config.toml
n_layer = 18
moe_layers = [1, 2, 3, 4, 5, 6, 7, 8, 9, 10, 11, 12, 13, 14, 15, 16, 17]
router_score = "sigmoid"
routed_scale = 1.0
balance_loss = 0.000508
router_noise = 0.05
init_std_router = 0.0176
norm = "rmsnorm"
norm_eps = 1e-06
lr = 0.00448
beta1 = 0.95
beta2 = 0.95
batch_tokens = [65536, 131072, 196608]
train_tokens = 878700000
steps = 7033
Below are experts of layer 13 (counted from 0) of a mixture-of-experts language model. Rows are named router (the router's row for the expert) and show model dimensions 0-79. Each number is 128 + 32 x the weight over its row's rms, rounded and kept within 0 to 255. Numbers have three digits each.
After each expert's rows: "gets" lists some tokens that make up at least twice as much of what it gets as of all text. This comes from a sample of Wikipedia text that the model never trained on. Tokens count by the router's weight.

# expert 20
router:151131135094133087084126103043161172119169104156108126168112067098113135126102208190142145135164156108172114113099082171097118210143160103111162121103158103182125080096148105149150083113167153107096115135134152132128183139173134093096152118
gets: "s", "es", "ers", "ions", "ations", "ings"

# expert 15
router:119099177167129110121090102089146092084149105196140132137129096110129115116011144187204153113169212121179158139081115152124122163138115120155150084135178123159129117141154119120096152121137153129070119152103130112118147128150152170095163155
gets: "\n\n", "\n", "==", " |", "===", "| "

# expert 63
router:082156157089094119124120092127103200152121104139117127141150132074093122173078179141169179136147166159107128112094113127105144162214128139123163117071117132182111148091227120135068093084150132040122162132109179157150165104118106106110130133
gets: "p", " l", " sp", " P", "l", " Sp"

# expert 6
router:177098188099113115149097122140143090149125105179146112156102079105136094194090187154181183119173154187120024111071096143141152140138101140149129109087154126131122080134210078138159214145169150107117149131127147136115169125101130141150160175
gets: "u", "re", " re", "on", "e", " Re"

# expert 31
router:101100125166123044083095146111149143080125146200088151134096114141083165145088164142192160166197153127176121111073076121100134165166095099147121159123144085161121107140154101114088171154131134122086092096119117095076188063185148157071125144
gets: " | ", " (", ".", ") | ", " |", " |  |"

# expert 18
router:135128132123080150147084157098124076112170053111114120077140125120107169172081152134133152151168123169129116144084100217106134127169145137132110130095096091149064075169197125171148122158205128123088142136101150092121115127155147177134182143
gets: " M", "m", " Al", "im", " J", "am"

# expert 61
router:098091182137076129124096116108230150123166112158131169146101128091101127165093199108132192122163154138138125165121119145104111173141168099126118119099128071142091078151107122178082183093140146089103106097124093072138111090127119154074096133
gets: "S", "A", " |", "R", "B", "US"

# expert 11
router:093088154137090113132092167095166125147122116173093127147057094091111126184092209148169187203187204136103112154085142166126106181134139124123140107046091079146101124143157135176078149095163152084140098137110134089162136132135117150144104147
gets: " L", " B", "L", "B", "C", "R"

# expert 13
router:139168141107092103112027092084120177125158103191143074159086119077100083124089172117186153127159134093128093147096079120078112205178123159161085116130174116202097136117170125137083134117187136088132165119142103073130148084092070114156098148
gets: " F", " T", " t", " f", "t", "f"

# expert 5
router:158148150097131090140095155119182152150116099108162091089155116166165067183133129176106155138132157114088119131109139142189132185170110089092116101121140080136115113122240091158152144119175156076076143141115182131080172099125084156111128128
gets: "g", "ig", "in", "am", "ad", "u"

# expert 4
router:130153173146126115103076141103136145135132091145132113172115134069097107102076186175197140089169124132179092143079139163150093161138125118153132103128153102140089141149175126129117138106154167130159092165081145114134138146149123146037115128
gets: "\n", "\n\n", ".", "==", "-", ")."

# expert 29
router:169134180133101049076105158083135105085131165098100138127149099073138088190108152185133130151162147105136173155098168158083142114153057097099128111082139148145104133159170096170110138143171134135098128091119133084052104122117107139141145148
gets: "ic", "'s", "ian", "id", " his", "ant"

# expert 34
router:129147155107097113137100154100122135121168128105087133123153107122137190215090201171189168137174151143129083148081126170137138178196103138106149116108093126136071138109167150161116147107168139115104102120106104119090117114137128118144174177
gets: " L", " J", "j", " V", " Z", " N"

# expert 36
router:121123153158064062083097076159133194168164106211121129169141128135088104153095170141170175142178130084142087069092122127066105139144152138125111141066154090162123064165209075141101152130121165101067151110114097089129106094174114153096121091
gets: " | ", ".", "–", "; ", " (", ") | "

# expert 33
router:127102125101065107116101110121175199172145105163073107133151108107143101145115131211157133138138199153149129157049101112169143165156144124121136129084095130135129106137176142104085177102170116126130111169058091165083141140143092131149145157
gets: " a", " P", " an", " =", " p", ", a"

# expert 25
router:118115163146144068117142107128138100101156105126157063130065115073119131192076148118136151190206104115104075134149110145121125104200133122142127164084120118201137144138175141171086164162177133101062184117117125136074139095149126207105115172
gets: "1", "2", " in ", " c", ", ", "–"

# expert 37
router:112133139105142118111083098124181136119157099154117110163156098116090152192120166126175106166144181159150062152065113114107201119194095133147114137072097088138105082130117124147152158121140177124145122127055143079127170098135078084118158097
gets: ",", " and", ", and", " or", ", ", "),"

# expert 52
router:096157133104119075089083117083147182110164107103060117149123118082126103155117133174133156123119196123146147150097109148150137159209146093161094111092082136123096089144150122116100180188146128132115128118122135075077122078116061147121193089
gets: " the", " of the", " The", " in the", "'s", ", the"

# expert 48
router:177176114110136095098082127099123140134163125194092111148179068111164188180072127137216122116143144163148147114108063185100196105166139100191103146073129128159126082140129140126089151105205153114132170133084129158064104137175113165144157105
gets: " as", " h", " as a", " As", " dis", " Ex"

# expert 26
router:140125124117095110138103105108155127126127099138147129181119089085129134148103126140156150134200137099158131136116032129111113142172094151099125094086126056174124138100162126189084191133101192096062129118142187120155113129117143128076189121
gets: "1", "2", "0", "3", "4", "5"

# expert 56
router:145121131120120160135109130165138160114194086134099136189152106107121147126054204123183189123173157115145098137100097207126169131165107083139142076105175150167062119154191123107121168130161128092118154151133127155152201125098166169136158140
gets: "l", "re", "le", " pl", "r", " Pl"

# expert 59
router:156128150147124053036107115076132122124159176165131072148100051110154121160111136153137137108146146154148158120109123217088192179132092128104124097126125096157091116140136107144135139155168153087067115107141151086143112081163080131065139122
gets: "ing", "ed", "ated", "ation", "ical", "able"

# expert 44
router:106130180098113108119106172143189134144122172158123150118152090115136184183101108208143180145150201093180106131118098143111126143165156139190133148112135135128081081168180080101083169155138186102105142102142115091093151083127109124121121157
gets: " | ", "–", "0", " League", "| ", " club"

# expert 9
router:113107124137088062089058148133137148103139136186104128178075115134098148139105145181189156153197142096161112145104048102076118157148074110157137112108133111204131100151139108174071121123133150098119060088120145077072118081206131140059140138
gets: " | ", ".", " (", ") | ", "%", "9"

# expert 38
router:152145145097101038068067133149144100115177133122091155130156159103144170139085167193139147176157159118138130147066107157147110152126124139148135114116125129202137112102130086183129132048125158046070141111113185116150126133121115114095169116
gets: " that", ",", " He", " he", " which", ", which"

# expert 50
router:165108122146119076096125093058116191127175126174118113095112135086182160110086160110145112119210173091155102132122122143127157130129096101142117125111172108119091122154174046111037123061167171119106140149081173114101124115152131104081210105
gets: "-", ":", ")", ": ", "===", "="

# expert 7
router:103115153061121085128113155107163093141168123138122102079137064066125119142096154135153189130188148138162135100032091134117150115142099160087105146110104145136106113100116079130123174083183137108115129114057117105169183148147165115098159113
gets: " s", " h", " H", " t", " g", " S"

# expert 40
router:114133165162033145114107102131209090165159077149119123160131103090120131147123115173214128111159158148128119149089095136123115169138121133112155134116120086191104103144163127176120133130145170074028127102120175119167122133132150099117139135
gets: ".", "s.", "5", "4", ").", "6"

# expert 27
router:109107123134102052078118128125147127099174113167099123148100132118138139134072211202099181131168170092146086116106117120154129167183157116157091135095118147164095127161198087142139133144155202123121127126165130097136166111121093128138175137
gets: " | ", "| ", " ", "–", ", ", "; "

# expert 39
router:145127187133105111139060121088137166098119142162142058172084112145175119118103204121155161143160091077126071078086100195158162159129108128134169086101119126182079100159212114174125156139099185093133112170081152149108128120135138101128130086
gets: "\n", "er", "ed", "or", "en", "in"

# expert 14
router:211089172141086094137136118159181166118169088129130082123136074100131130174110150178149154127142125123087067090110068131077186176145128095162148132091175114175071092153102142171154131128159158098090170161141085138139148062131152103054173159
gets: " to", " of", " in", " for", " by", " with"

# expert 41
router:128121157162080147108134102133186132088135107194088173160149089076142140115131180196137213140136150129166107172071103179088113121159121110128123082100138081138128136099174093162171132097132118104051108133099102119077162116129109137102116101
gets: "a", "o", "ia", "i", "u", "as"

# expert 2
router:098097179119140109120092133148106120152115130157128129128113086112183115126072170183175169181166154167105091183096083155113134107169113084175136094046156130121114114183194075107116160071134172118111104154115100168113140143142133146130112098
gets: "a", "i", "o", " b", "ro", " pro"

# expert 35
router:120143188103123115113163127136163122112167123116110136150090075082117054204093138180168191125195111100127151117117100188104145159188123091165108152090123089124143133133144096129141177131134151097068158091116148123129120100168143220154137139
gets: "2", "1", "th", " South", " North", "–"

# expert 47
router:165074144157123103089096157136163134158185092111094090149137113119119149186122146181131194144151155112118085111116117104123137142158140124151122121081165104174114059125110134154124149132171131112153149134139104093069119040125129135102188144
gets: " in", " in the", " of", " in ", " for", " In"

# expert 19
router:155147141187051109109045175069120121136138084196143163154116146127170097153105166190134149100119176175126137137100108143081143176155120183119093106091123094115111115099229119160097147120199178114092133137142146145099164099117161172103133127
gets: "b", "ab", "if", "ip", "ad", "ap"

# expert 55
router:177092183098082090126068114121152084170149070224115142167109101072149097132120209139159177153192145097170087116109116156111120151162134157156092121072130085125132139150162142139083144100163163119149113131088170102152101105119138133139134126
gets: "\n", "-", "C", "H", "M", "\n\n"

# expert 8
router:153197199074046107115090155128150136132154062150094137135121114107133157120077132126156103079126145171165083088102101184126112095200092098185187079078175087150103101148126076154179103105123130121117143141111116102150194066111108116154141125
gets: " was", " is", " were", " are", " to", "ly"

# expert 49
router:128165179135137154122129121108198155125133099107132110105202055096143144127110163165098176166174133059122153149107125194164158146176092085082145108115144094156126133169165111140122161111176145098101131134117145117103192115158165162104124150
gets: "z", "k", "ch", "n", "h", "m"

# expert 23
router:127098180100117088104086135120127188055170077154099140147078180143087187172068129150133165084171141119155107125096077158125131168160135089116101093125112139159143132128129107127068198112191124105118112125147120107132130117171092152057110123
gets: "\n", " | ", "0", "| ", "\n\n", "3"